Experts of a small language model.
Size: 9 layers, vocabulary 2048, 49.1M parameters.
Experts: 40 experts in each of 6 layers, 288 GELU neurons an expert, 2 picks a token, a sigmoid router, a shared expert of 256 neurons.
Training: 1611M tokens, 12181 steps.
Below are experts of layer 4 (counted from 0) of a mixture-of-experts language model. Rows are named router (the router's row for the expert), up (a neuron's input weights, with its number), down (a neuron's output weights, with its number) and show model dimensions 0-255. Each number is 128 + 32 x the weight over its row's rms, rounded and kept within 0 to 255. Numbers have three digits each.
After each expert's rows: a language model's description of what the expert responds to. This comes from a sample of Wikipedia text that the model never trained on.

# expert 37
router:062084176148125100070149117090151123168120097125079104131106152155112109097161136181175101107131105125126156170126167155185138188103102127117110209143171129124166135133081099170072142100170122127104130153127124127130123173101136092163151122101088127062158117166049093077082090060104143127101128205082084099103150193168102195102109156108121134142111162119105139097099139103090177120133132098169154178094088083135155113122140109129120171148163058133145146117203142166101134129113109105144112125058119155090024104112074147099155105104145114124101091107100124121158101112082178112120124109168182115106098105160165140151120186121196091145167139174105115185136187135141146104114122160095093097136168131148121076132110123132131144124101161084160168152171185167149157105094121
up2:166142161123123101121099125118042136130150055120099136147163155190149127131104124156125160101129115097113049169077098169075134105168137125116169115110125085112119095112138129160130151142157163125099114143135124170187127151184102088103188095110185085118108166148058129150093209111118121168119094147187124166133130135123107159109098156106154135123172195141130108123092141067087114170115063141115145148160106135098125112051110075107069168095187114158100135143092174048146156096144139135164099112148142129093159119185071093103124149148067121126162059116138133096137139106081152124077103141186139121090106192120186158121090151095171117131163103114145106128132115147106119128190099152144123103111131116119124114160154142160122149139150079103080165130150118087204189140048073
down2:186073092105109089149165145142149133062094083131110169139153120111096162110058093096167169114105070101134120177142117129088173173174188114152145144089091174182130139127125158154054158126050147170180121096084122097148135137146096128123143080128128070161081139139089126141143173139116150105152102095093120113075136105147085020135180092086152112191097116114126106114124095093153145143199134101109109132081121122123140132098083145108134161143094126142109123158120151144136136117131174078136148221180136134122168179063137115150145153151146184141115076103178132094120146128132161121150176148201132113140167060093131113064151129126143122109122156119122157102158146157163137174084196108086127121086114123168118146118127158145139096128069061164118140112134170147164172107158083
It responds to: Line breaks in infoboxes. Line breaks ending a key–value list item before the next dash item or table row, plus mid-word pieces like F-in-al.

# expert 19
router:110100141138128104113175128150086095191133163113146142133116140139182111184169156108119088168145103121117105128103139130116125140123176234087089134149137191178141117130140139104146108078166147156138134205166138139167112047095131141116107096106122120102099131136136096138189114082135151148117137104141146157114117147123141153117126151113162078117092112106139119051110133218145163126108116117104128134107095117099170098083097136147150159157129156111154163107145156159131151116153132140146144185082123187095112078123123170151151134132132078095130126097090149115094128179139154157130158208101100059099141112119081135145167102146132151000168100102164163110086074037146139170120171120147119088142170121107110134078121105195105136146119126146118177131129151130122140104150196
up4:091157122089151168079146104168128165162140110048175149083158157159125124101119056136125093100190098093103133135095133155127106086135153103119106102089142143107127122076124185129134107102174052106160086110135109131170157113119101076161133126139121095128128135116113097041149159142095097156131136175130056148162112082110162154103129146156107142108120089166132160123255124103171177241153105116158092095123164081158131139090173143134137127170118148150168149164108117126129162096098127151070165108150116133123137194145103128152123110164101080043130166142182098111179115129158152168147152059166112146122103171106147147107144109132160103131156124084163122131116106133101145128101113160152065134151101149151111092106093077104159105088162120141164113129102123060172141186119096
down4:084163133165132174071202079134131132118127156104127179082093146190072102118156102118127078100153095129111130148104136109106115150152191122111124162131200179131088147101112116157162187066150115122103112196144116101199189120139116115142126190124099182102142111125168114214203155104129098122166115143113137100181105152103094120143164152078117153085172081116138115142174148094115082083111082169107127080120169116175178108140160104168123170162145109120117121093139088135161121148105160120048130102152149056075116119133182140197060074116101113114092152106170119125133138116146134123104130127163096101130076139149108178057175163157113109090148121167085107150110068104123153109121134156147122115159132162117119089178088191149088131116173131093110137096117117095096154125102167
It responds to: Commas and possessives. Commas after clauses or openers like However, plus possessives their, his, her, its and word-start fragments like p-ack, f-ossils.

# expert 28
router:114134150141137174143169178127117123162136154159105137139145126130051145053100130161081186079112121144177143117128078108119090142153202108129141132052099106170123140200183179161128144112109139145140146099126071093071182169071183090099164129137121137095065140134148090101131102092172085098109137105164073162109134105172108163163160145179095128134157130080121176118103147131134104123113092129116132187117143106148089097133138183094090152049169171149085140137132075127126123079098150127147114156148120177147109166139108157103116126072140111117123122130171092174181138073110190151143139142112103108114135187137166147050146144127083158125135087128168162179147117116185089128121119095125158146079089163094158174108172117068164108062111128125103137085193145118160185089126143
up3:129162110155134137128132170112065151160194154087123089085128117156156126125075146145108104085129082114156124148110162094115196072128175143128168158111149135121100139159163161069132078207112087121106117092131106044081119149129169142089127194135128098189159187147108134112121131133140079121168115059108139100156225195131104112101120135118133152119197127141091120167142132128127048120146157131052132149104131120088144157163115145068120154101222096087151122128124076146146121132123081151146119104174090156116125149121137119107083117126146086121075126111146079148116178143100133185076149084139208114134131084191165134127176140129092140128128086116171150163099071170155102148143156133140108169090117142126139137127114175080126135097094089158097182182138119179140163138176118
down3:134109138147146141056087090186094118209165150115116114140137110132114099174125156157136193101069189135168186199112162122160129165189151148147141102127119115200108134168097163162116151131088123108103124110134138087130122163073181117108060152096116177122193138121093107157136102146128119154147116120137140150109131191091111069147138114120106176098176195141136117028057138154150088111146125122093129127104100116111130149097156114097083184141132124140074131123095108137157109197153139163100104118082104120128155210116131091102113151104130102102152126127140062150145154156145131129103133139066155109129155126102151081143134096114098135144121176123145108120048086139141078121092027066066090111153122132128166140138122161119133106106124112176144090178135189121084187170135156
It responds to: Role and entity nouns. Nouns for roles, places and parts, often before of, like president, governor, commander, member, site, season, plus preposition on.

# expert 36
router:114172131112146155129140131099142086131158139116170181092142157160130093160113135102096141141124151105151103131093120120143122133114170159122125113110094132065114112104135239121184106113162146136132075062131080124083122172102100107206136130129122126075076182155117159131089097199172135116124143084156117171088122117075100126181044119123118146119141109074146115099087055121069100137091152134199172110137092173094141196105125090099137129106132128154160112085103125184116015089074102197132129139138119153159123109128179114137120175133157125130143122124111149094172139174129089120133078151092142171097161111144075186086164140147130138154146109130140115126088097159090149190174168096114147185135145117167112090082151118107171104134124088140129179087100095159078139158088174
up3:122177103101152188115074095081110147190121154086142139154175199208118087179128108097130080123139142170164090119116155151129085120099148113087174149122170096105151169169114120105154169184181132131106086093174195128116161139151132069123093172162166087094133139123111193140103147182138133128114153155090062209102132130097097119127110082163110151084222104129111144096137112119144098084144101114095127131093156145125136175097160120069105159163125114180115144145087124133123072119092095129133117175113123103168055124120146131193065149084145108110090109099154104108096157112154085100059152105160120087082126131110146093152097144190155190165094130139194116147163077144120147166110144156146121123044167122097119096079158145143141117123125119149127145128178122153149124135083121
down3:151074085133119106161164091073089153163077108154133130149124165099168107093074137157129139144092134185137139117123085121098142121121167146159151147181118075068083160151055154142090123095150124158100095090067152125134145137142093108132109137147179209124149116201096131112089117126135113107091130114117108159113111137144153057128138101147111106106176119094120187125064084149114110182060127173132134133127099119126140153104119124137113123121122080140131211096077105081126074092078190094116093096124105178109172122175135072158100154088128131105137109144148136151076124161105201139096152168126124047134082157166194202145107163176152122208169111134084180176131197146131073150140096127128133144135131145126071159144148087170148119105165145141126169158117102128114104128180125
It responds to: Table row breaks. Line breaks and pipes ending rows in numeric tables like election results, plus capital E, I, R starting abbreviations.

# expert 1
router:148159057133096134133147152067150069112131086175117072120167147163107073091188067122129117176115132079095097139102140112095105109125062169125175102154046128150125107154119144100162133158081107042110162127162126117183116158084102236098152108143117139124102149159097181138114164127090102121124172127080143110155165134146059150086147147111102190133144099169110208103145161155181111121097090100129155144151119112130122148087104105129101171107092148097152089135093147085149171197132123126143132105105108091173126162142150164150175146155168153162128097116150158093127069134139124102128113180125080120184104126074126088119076085152091164135138113126096088158134112200142105106045124144102162143132180106070078158171132137132142127141130084120130089157114177132091144131150135
up4:122154105097127143151110127172156136114114110138174171165192153154091117135167107109186183136163167077083183069153151129148078049112104111122110165188144120038141105140103114132127125101148151081166098115149159175128167161122173146137082124164093107168124165185157126208081104103104122093172180145128143124180082133132113146086171029153128074123151116211120126117106128070117162167089058119139075143142125156127109127125109055067108153135126139194105174151067108111158132113147099115121103149130114120128109133142138116198160130157168137139141121100087125087081176124110136104170156143110121126135051145154134153115144112090125119131134129120158154115126152180100121077101147094109162105122112114130100117054103047110106175123114126176165054117081153117113104128123108
down4:049131170115106173139114138122204100188147161128123129184113116126190111147107160138122129096128157094185134140126156150058128132146116138127083126119171154193066125133119134092145139137150153164133160114073150144154113137092123078105128069129090099099087131137147064145103155086101051068142168159158175116115122087119147155090105152113135141131095177150147136066114109140127089101091117103114180132162108125098046178148144125168164104094040146143095137133067171170152168104156137134061102182172107162153107114086133143154131081150128119106109078157160122098139116167140078121103117060178190132099165199083101085166117157102159142075112111114147102144200159159169136107156164086092108111126064140183176127112157106142132143126108118136139134123109126089198132114146101
It responds to: Post-heading line breaks. Line breaks right after section headings or list ends, before a new section, plus suffixes like -ed, -y, -ical, -ary in list labels.

# expert 39
router:096108125154155104114184095129114067123102152135103132112089163108182114179133164161154121167122147127116101143161132095162139150154151197083102121130121210130129156159133113111174119073121144170110100211108171131124106092114152145085120080078070163098105111119123110125171104079125176119147105104160146152098106141110113095163114124094166099092092109073106114060077106198098154089122138135125117147121065164160168085080116119169159179128100147092146155078142115182104122094108161142122145157094124176078096071141163200131160146122162124143161153161098175144122116160127086089152120164084074075090149100113092178140126123143126161024172149134125131113090093045143161146113172145120120100108153118086108120130117139204081117170119157096138177101136166171100145081090175
up0:172126125135135142166078163138153149151181189117119203098166127114129157183120124126087097140141098133128136098137094137157102135095204099118146186066211114134153146135145106165104178145133106141087208045177109173102111143081203135182167156120129100130091125148066165097121104116103121121124164153095120135143131123109101146105145096156145100134136161155145131149150131158121146125097173150111124139130123122096108151179068147120123108139205088167109040128163128133151120175213098107120131152114148151138146099105083125128126146159118122114156109123079116112116162125095156133120200126094136108144195136123127093148106080121079150132138108113159129095130115193115025170073085047158174138133124114131159140083118057065133110102113167142072089130120078133184095113091104
down0:117147107138111126125153088123156147101088139144067135125148104180076080099120130168198143167104117126099140162108145113197140107124148135113109077099160141110094170121136125131151112114163180089180132184147126215109083108133099151191147115065138072139134054134098138125189158119058161149151193129124154165123062097046126095096127155160113123179089076159117075129118111071143076088116065159119081111151099140147100165126136157121134151193070107093106108118133141188130090141120124116055153126088131100142150140138151130134124091132138109192111154124167096140112139145161124106178117123172142102071178122175102132124162156147137137144168126100121159162137103127137109136118077174112106124070138132101049130083122140142128106133177202173107114180173143184105064171170136
It responds to: Word endings before punctuation. Final pieces closing a word before a comma, period or line break, such as facil-ities, broadcast-ing, ens-ure, plus a few whole nouns like services and development.

# expert 20
router:114119150097140127177160110181129147080116124133036094117173104136129102143106151139128087106128126153151179213113171156062141096130162173163159138153111123148171098086111125118123151163203120082103136061111142140127122100078116084090053156099174142102138091186135153105168122133160145138125100128083071134136158119084136080155189113092127123133143192039112133162108101122131148122084133129108081091185123131114152156121110129163121111132116096208116143160223118081124147101078195087118109147065150128156077085207167091104124118118183114123148188125139145161102121140126115142146143157128186121117190155138154090125156160111139103135141081105095134092103133130145087135150141110068137127137152126152152153127091123133163170058066170151102108104118116086102059129148159
up1:144146181096127189155124097113154153100134096115105128101146055197050193109096065167096122134147102092128165111164093148165156134141147121124154200051130140107123122082107099139070152110203128107086120073163163114097155170115097132090143155112131128149122135054100120137149133208103140161069147169146082091161131139126118141175164107109103134122145174189140089147138166099125097162096134098153063093124126116167108198108136208118160133100172072147128058168153115094142124126111175166091112147137185132138142119131136115115092090142144152115166152134122125144039120169214170084115103116084106130150122103164098123106106181186119168116065075105088118095133138125161108148168099100141103131118187095177138128137144129141135190122093132141140100115133126110151158091119133
down1:147132174089128097158135120063092124111114089144120069110136189163064191176163149154150097173147140172151047165176154158145096110118059142149142167168186171102105158090117158145120153120134095097091043130128168092158136100116126153148137093146114140182081192123102111128100144163121091109090103151137107177121071122189083076070113093130143067136106165097142089134129124102130164126144094119134123110180131118115087123114204113163133114128144155134136101059182093092200112132161160151159137117114116162104142074076085078108149083102135147122141108168124131172106051109125156137126173142167107086142114139164188119140159134116144161148127134136043075110162101080117147113160149086074081126092125134137147097163158127188138126159150121109146160179157105148128105122156179
It responds to: Passive participles and suffixes. Past participles after was/were such as released, built, located, married, and suffixes ed, s ending verbs or nouns.

# expert 18
router:099149146104131162087125117159106135106085127134173090137119075202162131141065151074139097119102160131119140141077188129175130141053133117119058155164139116165109107111073157182123153146123138129074116094156055138065143127144153113094104079123143147197166146092130152139151203121105099151094200091146123100122067187147084073076143185131087163177138122166186145103071151195152115168147118092136152117129134164106138137188140081121130139147105135175142147086138115168096110104103192145108156111086110126088144116129108044102115124092134201107145156140099174119123139152124118139127189091163171140178136132142097112160099107070097125111138142185129069091119098099132117095121100092170152085135143143192134155136194104152140160112181151151099103128105160113119142168140103
up1:119122141122131083157096163105092121148087123128159111167098127136130102161113118130130111131141079149116087146062081156148154179110152118166081165188170105079125089134088172072117061179119120114177097085159080152122128190162096145100149157173157150168092110111189159152144154139118073147127190109135101082141094160138125133096098122198132096179158155185091112161133159162145089088089119173077113125099089126093069124089111064086151151138169139176086139107126133139110121097108117171123088164085156133140092109139137098128169123172125146132055132130146123083158142124113110090122169139144140104143099110177131143154134111125134118130089142097107115118140144131200161111143140135173119137181054144167129027172229147108118124088097158089171056130171101127113115135218119
down1:152065125101158124152117164108046071122131118151132125116138177176166126177161090118153124116123138090092171140097104118181164159086079100150093121124177144117101178109109144137112120131187107140097101087084144118152162141192125153121162102105145097085099113100197178131149136147135185111145135112148161140096100093176095107150149169110142063143139192148048131196151102146154167135135125138083066117034149205095165095175115130122160136146131155096138077181135110077159141123158115139128149119138107135086105150108172160144103122143068065194167168170089122094155110119127119123173158182126139135093133164117109135127113103090157104082101137108074120142144137097137124120084074149172164094206105067132094082129154106161102131095071180108167124106108084128094176123131150
It responds to: Noun endings and plurals. Plural s and noun-forming suffixes ending common abstract nouns, e.g. restrictions, reactions, drugs, plus whole nouns like work, music, power.

# expert 3
router:142157128165158122076162158135131144174022073080063128117057121129114110107145177114126080124099112133121102170081130114089177128121177130138107117192149163155135054166132127103139127084153143098140143138141150127139123063092187109075109119115112113077135169135107140145103099140138184148090114063166156109101121090137128115181152124157135027107116103118120115068138120223121147101143116092128093090089105132125138127139125159132159173104114170161134136108137049179138139125138158114104168155148114122114094128149121183142157143144120109101134151135057174167084129114130130116102121141139113072103137116159148137158090121181175172184218154147153144085131113115125148116088167087087070118124177134149106107126090111255103126122113114139133139101069140141128108082146108
up4:178097103091154150140139120135119114138171118124146091116114096149145127129125148100108073068184109086118105140141146134116120152092159097174131165140139140145084084116157160061105102137166139146144135111144138139047186149065147133231126107168132100172151082115137164116146088145101132188086148123095172154078132159119171146096175136154127109121153052188104115104149114121093095101160109132148175129167144068137139128123128126131113131143149154165075137157164149141133137104113112175164139106150098055079179139109108165146136102211128044133095122111137136128109131130110135148131192040099115140193117118149163150045123159155102149180134138109134113127151139126137093179085140134076094100154041087135102150179156129148173162083101175157213074109129063136148121115157138
down4:131058102180113128077128136110040114163128107137117156105106182083127138158170115110177169030132168116105104219135089127111175151100071105158173146181108148113138081162142146102084065142167160087110147121184117160163212147125135142143140118127147130104128103148162129134109082162135135185131118114170135090110140147163154077160110170120173108098083132117090139138087087156046132128146167138134115126132122111143040171085143085105134173186133125115160140133129122118153081095123117139196111139193144079095149206154072132108139124199138068128170160153116115134128111139187108110095121084129121129119149152175200131080088177118139135098137128108112148131127156092127140124066137106098118089121073121122081110157069116129085127114132163097128147141138060145127154111121154
It responds to: Digits in numbers. Numeric tokens and digit pieces inside figures, dates, percentages and table cells, such as 19 in 194, 98%, 21 May.

# expert 31
router:122142162156133122098044152111108175111146144140209080086125174136152178108192170078144188103142145154141134113109156082060176094122147129139154154147061108126153137097155206147099183099083144138188146151080131183127133171153144067125138113121091110134149102057147144109122139082140087105127169147120192112171127194143130102111117112103122151113169121128127130134181131174066164158118111165125141063135138104122102094144144118102062148111134089119086090142144110112150113136145115100150166113163161129162106127178118140167153147174115166151117147167210149142191136140121136119137180114134132158170160137158183129132056142072081115154085081193153104082162124065120126174126136079095156116098114120194096132127138134116178182088117093114140091095110104069125083098130101
up4:179177109129090135116106141117126081140136154113157070208134120133173127050161111068113129147123139117114064114133168147099157112063138144186090173094116131108181103098112086154115155153140030057171086106111119101085091181182098108112164158151182133133125177087114071164110104108074185160094093111074150175156150126112114168133167122105147148150080122129192120089153130138089140094070143133106156145136136107121250155126176134118139130137073063185138135148112139101165095144123125157128140120187168132116129130159143121114126119103073151108100103110157099033155121107140157118104128142134140170117115106170195137189147065148154139155123103162176152124093105137157129066116104154153145156117111118143111089094166153117098077131121123126099117134078127151130115142079132
down4:139174095144135119155126152103171117167078134099139092122143161123111081095119142171124115106145152181108142100159160141128125140067128108045050123094077140087121112161150105118140125120090128174128111177106100147134077158138123132141121131103176099082151113109133131085185186110100123140076110085070152127161138136150093125142146176170196140175105118126117136071098097117143166060172086152105125225127133100174120133111110122108143097078108124125175075084129118179141108177185132120228102192098137177095125123116171138105169165172108123104109101137126124100165148037123155159169190121165137137063124067156108133184133105180165125132161110197078092151084158155132130100070124152096152127134148113110088097103142129125151156107125122163135120104111156104114143142036144
It responds to: Name syllables. Vowel-plus-r syllables and similar pieces inside proper names, often right after a capital initial, such as F-ar-go, Mar-io, Be-au-mont.

# expert 15
router:118178112095165135090109098033122121075146126043104145166180176103113142136196120102112124114090159066155092098126154154135160139143128161190146155099107136164120127134170127099084155128134180133149101098081175134114112134154112116097153147125141074121124105096128150137090084118132108134159150174169124123105093053114143132153088127191101100155059145111145149081125171160163139142146158150135129108083181177114161101164164131094135041170175116196087101130094087161119099126200098134056115134163143143119151173112085109118120144162123119132129146128109093037091170147146168128104121082120096084093099159083124119128134103098168130130138164105080123147086105204108137146147070130115133133133163122191094131172068144070166126148189133162107138174171080153139157112096101
up3:137165090172131068186174120160115129131091143083130134082150080122090175057163151139113105136191134122135134106118205140139133148078187140177173155094126122155145177089132190158116158139055149113157101098174102101129182182116097123070102109157131080146094147149089166143040147150147132114150146120080088084126136080097142114135165149110093155130175150157170086079149151168126078127079152147098142105129108185138180114148148137145126096176122176149124159098159118153124093078164112114098087144105078110123139125085098077111098090140149137144091125126180159100175112156138147093137117079175181123127155116175120098185133128094119152110105107098149156171136144196141154173159112186144069111111122194131132107144154134096225130083112126119131120125049130109112113129158077
down3:110122066124152141172177127107113109139186147123103145111080071104100169103147207157159126158143134118108153120148159120184086126131155166109117182159140121157172170027158160128140124124072148098153145098104147111101131107122120194135093081124107089182128140103082176132113171099145136119139131157113093120106143123148101117081123068127136142140152147129158152116171093125122100134125153093127148097117112196176127120197135083073134144110083169037130154106140109106066144143121081112173162099126139169157124130155123116115140167171106114102111065167133187139101107121083175127155083149138167094115089124114101173112110109099137112048180085120102133118142132106065139185197097199144112065130136143097109175172176122124170148169139124140143067166143194092089102088123059
It responds to: Verb completions. Word-final pieces and endings that complete verbs, such as -ed, -ing, mainta-in, capt-ure, plus common verbs like make, allow, took.

# expert 30
router:146110193087115117174158112142121108159179142159116105094159108126074144112130103151127080071141135084122129153202181140139108134111133118108129138188104112133116131137157143103127121146115136155144104182064107124112081202123129192203142126171099155109143091022122118172182149113127092140164165132083113134102096129098138096028121139097149178142134155156137145128122139083159200112158163122128177164107159115162172072108114120171132151093130084117145139116148143172106127118113113151103117159126112115114164104121147144191117085111142102167133111141115063114121113128113106108142135166092126138173200086121097187064101073154107119110082075073085116134107142161171096193216099183087103093094142162095181134127139167096134126131070144122159139179065130080106094118129098
up4:166131154074106151141119163176104150151141104113129114143118089143150117099107079145139046092150037104136162155134141212136152142148094129133147119123125143097094152102112128086140148123103131123129137133111149130150155138137086089155168109202111062089172138106091100140117123180157141216116186155089098202131154139078137120107145051162108111116096163215139087131137141123137200091149110051162131166060148133108097141082123106104175124078109171167139158130115112095156071145135156087101123116170180090119174138113103106142071135123133124118125118085142093146135156179147121115086141132164123113138116133131140158086142152180115101153116106077103068190095075160180072138107075139117089097119113110144143084173131084128238164128094138125113118116139131144108086182103154
down4:166072161087141130138184164138146132154114158110129125072161167113084179160107121043139167127110139133114146114145135124142093124127072201088066106139153158131107092156162139157186157174121101123116128144114075116104141121160182152135123153085098157158064118036131124114167126164122138097090066122104172160133108094118129072096186156111141129161038164189137091134128077108118093154087171197123106091163101129165140142100176123147138141130137102093162129125148112137094173140133082148132088096135120099140129122116144140117155154115178114143135158116106128123065110123127121093177129159143090102159174107099135117108084108079110103138222122105147190052102222101096103127198208133116141092126113120132182156131132181137099090120108084117140129213118141132113090115129117
It responds to: Years and dates. Last digits of years after 19 or 20, month names and full years like 2017, and hyphens or commas in date lists.

# expert 5
router:109096185112101164255097165120177171126074130120149135139097174117146110128144115169124194163150090133147176123129066087107109160186133126128159134143130157093172148116127134109120111154115080151102091147118079150184160093170135114160177124179138105112143114125075167083109159119079137148149107153130107143091066117143144145059138101164107067095145134159124075140091093106169115167186136119126128122079170119144084095113107167076169096155085098115107131105110163118177157163175138183076105159126089092140113182088179088125151055187108112137117153102140107151097162077104105101179154090113162084078120123104144162134161148152134103086175118102160105171199141163129113146115147181141110130136115099097095170125134142160120080075150132161096126133144103130212164082117129
up0:125196153111146156189123135171172164115138106122140106171156146140096147107103130124141153133101130125123124142111153127049152124152146125138187136103149096118140144154121140079108159154110131109083173116132122146146102124150129132212152088136108084203160107120119144088144120136112137145116142136121106152124163138070127216091185110122115143124080115162152091070081110118139120143091160128110087127126120117141138081111120112117138139213101111103158089131148175000140135102114140154150186134158058122197062117103101089121124065120097087140137122086169142131134089129169118145117137178094070093101142188155071141104132111101106180104088068107194105132154184193170092115133156196136112175139124169155140166110151106087111134116109147132075102079186065164164121097179162
down0:126122139146109113159073119113125117167107124077084077151140160141092124142103092133157099114144115095113153107185066113107101084089176217141128132129119144194183113114145111184173156144140143099162103184121129114115100131121122138117150109110169123183134112098105108089139073053119118136103124150108066087146170161088109139097094128137193199141158140170114072055092136214156172141156123117184133148192073058196111166163141119173151147121089128134170155195136106124069175117145131128107129142153069149105081104164112071054153073120145157152087128108134105181117119147101120149105166106167092144126153135122105137148131124102098090036164139156123110152106084129101160133159153155110094156104131127139175175132109158120191090153167093131073102142159162130146107127126132
It responds to: Nationality and ordinal words. Nationality and title adjectives, or their endings, after "the" or names: American, British, European, World, National, Philipp-ine, Ital-ian.

# expert 17
router:116135038087073119107114115115113155144162146144140144096091166185182151163095175118128082127166152152110140127076131149151148099129054160219118106087131098114117170074085081090088170131152172105126150133128116080128088115044161168073104155115181062151138077154117123164092125138145132181144090088099067130072149094106125126132120162082127054154125167125174127148136129119103142109129161189134075143145130096164196112105112130135071132133126104096102117159149077131133065154105093130140161087112143123163121193134146147124080187140124106136143134138101119139125144115121190146165136153129129197132207100106131112166162134131146075118070108178122166127117152118052127099146194127139101109157056145143131123094083106130184157110179130143127139143120114145111094157178163
up0:188152100111126137147122088069117091185074166129133070136160109113147142091152148120105126089114125138125159093156121152193096127177143082143102142091138115168118104080137120123103145139139093116160157135131172105133140179094134133172192136090104065166152107189198152171151122156074133145102115147126188142097109161064124195152207118179129127120132048131177145143129112097100159161171108150155133080101133109169133147087189120085141105136172108099158114114180154112120083128115099115155076139130162077164109189148159112126054161164155112142136094067112138088114110102053140159142201089128141149193167138121096052117142076129130113133138118182123132102115118129132098129100133072092178117129082094159084135084119137118112148057104112082132146093104079141101126151198132
down0:097148134118094144149148145096129129047119154107123134083131103110140147148116127155148101099164101176195130065081121173068164131054183148121078146113184129172098106060148115149154073185120152151120103077129183132096138175170078157147151090096090071131167119131150126074141158168138184114159079128167165168157133094114115094183107155150131118141185120179196094135162123172135141102105102160077097132110184185149072134149174114126110112208152152159129166113099121156124096120096110114136132148116095154148134144078162163109125110053112097133073074093161149162139095142050113133155144132111073085163118099125193174129142113131107157154073135140151116141092193087078119099130128142133131139144126129117110124121147036108078128121153099144165143143126136102125123083091183
It responds to: Place and institution endings. Final piece of place names and proper nouns, before a comma or pipe: Port-land, Toron-to, Baltimo-re, University, York, England, War.

# expert 7
router:101152113118142105039066153139122175120144094136152085104137131052172113124160110121146154138124156099113098127198085144164083135194122146157179134180120054142102091119164144116138135112141110101135104080120112108083110077091104109183154085048102147106106119107096132154142112123123094109116105143148119119154146150118123106176185071099154063137042122141133151175146129128084123074126097130146196092144084140164128149115178155146159128160139127168144105061128060178133165147145184100131109046143162106070129154109143181084152079094127145165152167144156105166181131135098114170135121150141112118131135137147172158169149137187072132148085142076071163109148142156099167139125099083162140144128151131108136102039142087088172136150122145099162112104117117132082203145142165
up2:123155150136169126086074163133136149160196091128067097099136093132067141127170154156091111144116139159119198093136060155146074112147125108117135123122143128138125042083137087134156146169223125125115106159187091156124154136112110117133140121132176100234076115126163122173184118121106117146061173112119142081140106159118135150118148072173081170115105085121103139157119136136141157194086132132150112142162158047115107208151115110074145114078119101190170123133141097150154122168087069100129103094155127177163106177131135121178156110141140094085155171125133140101102138159150197139117086106114162095116150105119143086133107113144137099131115154115109067131104136123171085128165159070155140180157130134111106117056160148104196135121075113161098152172111167082111143142165143
down2:121115124190095140130124152120109108122146148105104152143131110097122143105128104143161189082094079111161130193155101120158123141170159051149097105087175121174147116130105121154148128141118130107062111134079108073190137138109124106123107112134142103182077170165198110185113087197146124127107181121158193137103163082071112124109138166174155134173153155097197088108055118152127122089096100154147181085108130133067159165108110143122091195105096098149149144109110145106166136159115144114135125101147150103181061087161154147157180151095105153144101123121086127160160133085136126126137176156118150091154109086102135195070128149099067143040114097108181144108062179095125170083113114151165041102122111094143097138120121104122141149084108124130160195119121116196142131147111108
It responds to: Space before next word. Bare space tokens and capital-letter word starts after commas, and, a, or table bars, such as Sammarinese archer or Yosemite Sam.

# expert 25
router:168132160094117100210084095153124145115177111119189148100119089152090085140128195124146123122146100156116126144224101140089170157113137103161142104137151089176128113193132124128108108177129161155141123060076095114125123107109122189105114152129171107134127097129138166149120170184145128095132095112155114138128176100139099156109094176141128114110145119127058125155149129058161145119119145113165134086153160068100116141131166093106142104170104092127079131181091156205169105127102202154152186161083164158084180137081133125130149120086114153126156112128020124134116086149102157189107138122149142138089161120182140129184181160178109172071109132103138160134123121055122115130104102150182204054138155123176130110154126122141125112105097101121182096185119115084147142153152099
up2:152121136066142137124130117173140105153142204112152118179136137137159165161118145083128113137124147145111106144157153146112158087109117064095131146144113096143140121108114182089174201133112118172081161119123136098137162088064143129136091124147158103171144134174100134158075153081144023134104114136170137119161144173145142161157129059133160107159167145141181180112135201099200097076128094113128112110148171110083107173114105105094126069158155146128120110172103141063138038149142142126161182128134135118119105121140110145162081082169101121130147076123090078149065105096135135166120130092173133162157166145130092134096133115059074144131164094115122170067093169144147089117150087124151191092124134143136140169097085103139138090159015107164106091138103124126209127132121113
down2:141139094200090120136116183115089094076112131139126127125138159145111182096131144110171192127162131123098045144126055109210105133161107078049136158147138138118148185107117058100133172148159119138128129116103139083148120150102106110162119113132098122082139121098106148148169120111080093141144119114152098075174138175117166146072156174095105158106164056131163182069165096113119091144142116137125123141100114171170167112073151099171118163137160102114074155164214161128102080092110137155122080145166175116109151171159094113122099088111139189149091107171174123137097162089165143112198108077176156094091209124062156099149076106175159129158145131148113156126167151159161146050132113125142153123125138159139088140115093114141106117155161128140084105111085086107158145107137107
It responds to: Table and list delimiters. Dashes beginning list items, pipes separating table cells, colons in infobox fields, and naming words like called, named, including.

# expert 26
router:173116119087138156134170051129063121161078142095124145118148112062131161102057118198139140150144142141166148159102148091168184119104145126127078165204148146118171212104108082197149094124095141135122132132086140144129127183123148174135147160156105165155119141132166134029074062109168130124117125134145076171101175072129124119083128125128171165106132092086121089052064111119122110131124114139117089143103113126132149120117147147094106136224087136143159146106126126062138131075093119136101154146066175088182138110136141136177146103124148116126139086168119103120138133146119080091123135128042150122117134117087104105117135137104150150179177108153189090066135094121126123097130101115153095096140177138122110115139159151086107095120158129197159064137185160119133169180122101
up3:148144170123106138100101116101116130126109146126097176125194147124077179172099113137133133131179062164162157113115148120058142174107105129084093171183120112116105151107112195125136117165132129123081135042149139094156155146129077142154137150144158124132199136117146112112104159122127199117127107084133116046159177110108119098152157161104152121125177138112080108140108166123142150129152103058132136063126114102129147108109168178094151119182183107128161128137103150097092131118102147099108153147095113178093142111085126118152075049132166117147140099132153069105089153114150153139127107081141150131158077118149164021154152151107101128205109136061166101097129101154149112113073141171148089100077128121083147129167141121089155132102102166252118122155096127069176139163075125
down3:107169149069129085157147138119094135091135154156062183136112121112164166144089093121147131090134135136163131101077091160140116124183165211069112135188080150102096166127141136186128132167180137094161134120120123109129155167153125142165166114044135102143118115080125141085107086081161155174122117126113167141114147074152122148099158157105118155170109092080126178161117174051091124103145141107203171097049146169119116152153147153106113103174120112066121152100157119090103124105106101129124122143147092099171092145105116103176150137117167108079102137127055038108141138183144143080097118112094103097151120156150141107080159109141092131187176115103125114135103103111106101128159095094116103107180115125085145130241186142156125062124176146153142103142138178124154144169176117
It responds to: Blank table cells. Lone spaces in election-result tables before percentages or empty cells, plus word-initial pieces like t, h, T, Wa starting words.